Weights of a small mixture-of-experts language model, trained from scratch on English Wikipedia: 16 layers.
Below are experts of layer 10 (counted from 0) of a mixture-of-experts language model. Rows are named down (a neuron's output weights, with its number) and show model dimensions 0-159. Each number is 128 + 32 x the weight over its row's rms, rounded and kept within 0 to 255. Numbers have three digits each.
Before each expert's rows: a language model's description of what the expert responds to. This comes from a sample of Wikipedia text that the model never trained on.

# expert 23
Description: In and year digits
down0:142143140117125139137103118113153120077152132110107150078134115111120170092148167154174103144077140121119126110173134054084133043154144169134128154126102123108131131131178093125032217163118182130118131145066175141136145115140143158191109128100103066071153164117141091099126121110159085141088136117149115089165178154101157109099139155065120096118153108108102119115155095123094098122154100114115120133154143107145117165118133140179199123118150163109119097126123150123088094095139161

# expert 18
Description: Activity verbs and charts
down0:075143085139186160119101113155145132133075123216144168123113144116119095031128110122127118151118112090114117130130101094196150162109092065141087186138124108117151144122153101134129135135126140183156125138174192147142133118103096139109072093091064174151153157160135135150110089114126121093140133129116125179136159112124172178115156094135129057099085141108126140134123185113111147144119115097138063088082102094089185123145147160110131160115193142092169151139157206082108053155093108

# expert 8
Description: Articles, auxiliaries, word starts
down0:123141150164052134116101101158134094172155100123111122151154133120094162172102121127103122196126102130072094099145135186178093132149130103127118137107108124124116125092106074122128224162116104141095114081194098173128039163138138124137153089088168198107127132123112131137129136087174109137166134132153131090145182160114109151113127090108105144051146125120138099092133142128135099150086105170173098166079104103109147105159141117106186135153177134164101146085070092085143134086159131

# expert 1
Description: Lowercase word-initial pieces
down0:122131093143075113122136118171156093094137115125085151154136092171145166124124160133105064157109104153110091115152170115130100114132108156183084117156130171149135177116144125087191138130158185115215133143119053175143181161180140175097200159177111174102057130090147117179135146126162092149174150085121155204123092124178118148118127229121111086142130075113125096164075158152089156118185091129131121198094080129154130164157104098143126142153125151092166098122122104119166121155104139

# expert 3
Description: Capital starts of names
down0:099143111120135140087184146086144166114127123046158110121145138136121174124130122157122082096069123124167157113114092175126131061097131117142155139131095110094107142104165125159137173157139084184104050103086120108098116079054145082155144182115118157157134123101143163054165094153159098089113105158105151157131132126203082121159086168126095123106135141114135139086125156065137111143088117151151121154081145086097158136130187112131090137120081155143095119094160146153136128128103090

# expert 4
Description: Word-initial prefixes
down0:075087199104138123135128138160076131145148190144108137114109176136142204078150114147128112151137186139078064171186087130145157148124148186115149123123137178077119137123072123142131087078109142122125105153124173127133066093108126127119140149125106108113107093128151117120179163138148147158128161101141154155149096122123101145143153100147079146065130102175160205090192107105183160121154093126126148126171135168149132113137171179159156105137145126148134103175158113142133183110137119

# expert 22
Description: The and function words
down0:129147133091098163145167154158176156187041165159139122140074117133191086153102131129166104192127152118170157138081094135137165130141121153161161116132098216136106125192162129100100112141078131110093167112142138094084107114151122149171129185115143165111184137161148170122144120158129161130103143108093178136139104172159140155130089152097127156095127143124147127158176148177155147112162076098107128122146142121149120086126099125130137116222155202177123125095143142124110146052172123

# expert 16
Description: Politics and institution suffixes
down0:140088164097112141078108106150166102130075148133161150061126070176142121151136158138174119137099095150167113157146142160161099137154148099158155109175152127165122071092092147128115114120100115198110143170061134165120179067088163077164133157106110085190126138136176053143081151124118135132130167138126187106103180207105128204120211135092115166201101116203160122139182102126127106159162162110174117080047145099164133113174153094112150146109145128147124121090172199088121071131120140

# expert 17
Description: Table and list punctuation
down0:098076109128179100131089168139143103146195122081165135140155112134163102137140125146161073137094066107107126141113161133114126096129083135086097135157114117079128170124147172118109130141178125118147086119184132156133110091098168166159158122120088115061142135149132161063135150120138118122142118157120083143170125093132166095111106117097140131092114129126112053132155142175141138114116161143080109110110139147116118119184105135117166152173090144129231148073122101109099132123157126

# expert 19
Description: Articles and noun suffixes
down0:104117173128092119114201106135139119121121179133134062114124213170099135179116081100153109120092107106104096189132154138132156112094178180123110123134085174120142152172189139135095164106145153129120081133139047080164112076211181093108160186123145146188132108163118111147115166094184116145125132119113109113118135190094138073170121125167146144114127054168093056137145098123115123117103122102149177147153094121140174134110086149111119111116145101130098109107126116141166164096118135

# expert 2
Description: Name and family pieces
down0:125112099137124127108160164105154117145119170096103120077076116157076087116148116161110078167161087116112131106120074116177102152090174127160100175143175149093138190126153141119171156077139139090150095161124078095103140134181152114161194140131111142122118145074128148127122121130140138120136092162115142139065102068145125075115150104130130131131164128113104078123119175133116174166107102145089100135138137121169122174133110084199122122169139155127063129090071171077152152178115199

# expert 12
Description: Geographic place names
down0:142114125158075146135062135124133211123112104162123144127148164130136089141144132144174145119175127181181140080143118085145139073105094093122216125123083125155082151125064163160163158151095157088120151155105174119132148101048120135170160141128213186182079109092114122102144183166121117081094148121111149088104093158130133147136119129085154089114155123110129215137159147174136165148147103092175121092149168130117068110108171188136069152085161130148127199234160150163091147131143106

# expert 10
Description: Sentence ends and separators
down0:126146114138107076066160134124116142165105136138169170189069162169133117164154157195201114103122144067157096061116108206146115103146174102100126082148156130079122097120135101200153124121138070055168113099125084144105116089094133098114055151096127126140072122104146170142088126112120135120158147107145111126061139152135114158110122129162160143098129144145143166068057104144118191153107041172146145051145156150080152209125122211160149131117103145144130144073115075094120132104149192

# expert 21
Description: Prepositions and -ing endings
down0:109093141156161162123146145169133112140123084138132131099126170118115155092139111098106133130176159087126150204148142117144129151070168156077148155088130173150158227131170112177108166159038127109127174164066128150169068121121095078141076118124110156139127156157110114087103157117115100106120139146107082146125096150127165113133116141089106069119176045155157106129097126092136154106128122097052085118126099112124157125187114109141095093101121128151195145113110121112073090115096145

# expert 13
Description: Countries and heading markers
down0:129108165128137114091106090148068113121165139137115189136198143085082164102193106154200153103168136146153120138122095181121112124165074085165139133163128118127134115116187087171160144116140161184139137103094154113139137148156148133194048111145132097118163148145068108089064082132121157135105165109129138137171145070084122138108107101119108130145112136112159096144128137140152112084110082155193103102189156099108123124101087081120111080144210117113142124139139141099154134139074131

# expert 15
Description: Middle syllables of words
down0:137118107168142133086091091148104074066164219186146074105095135082124086127159171081139118127147149142062126077173066114125102114082199084116129128123074145156123114102113128187090159124121063072110144171154106145141107127121098104121156175109136157186130127135121161143170140125113129150189126119116157172116106119103154095081136088078118166199104139162148176164110098131110107127125143121124138165109135151133103094125179136111140106098149157118134107130072144113122140128078139

# expert 14
Description: Personal name fragments
down0:092093100167102124143095143145073116108099138121062148104201159142161079086105100101080124165136121130110148198178100113108216106085097122114132086068111162068141136105127148133123159031153143083119137154075130093128132151145116113101104077135082173139112170131124154127134055042159106134100039159166154187122189127163134182178126097133137063102177051114152188116127098162156107133097053092138108115124145106135111053095130161109105142117141167164156146158149129113138088143116108

# expert 5
Description: Foreign name syllables
down0:112123126166113152184133099217117103102136102180169124169124155063105159216126082181096145174149117110176158101111080191070097138150096156068137134090139134091143144150132128105139143188153142128106130161164162125145151114118184151099157153074053129132111212128111118121130116151123111173159146127125160170177117154105082072109126131101080064192153104135150109092177167122104164108143123101110127120095114127105131172102149092145102112182133156084138158151164103126127120155206138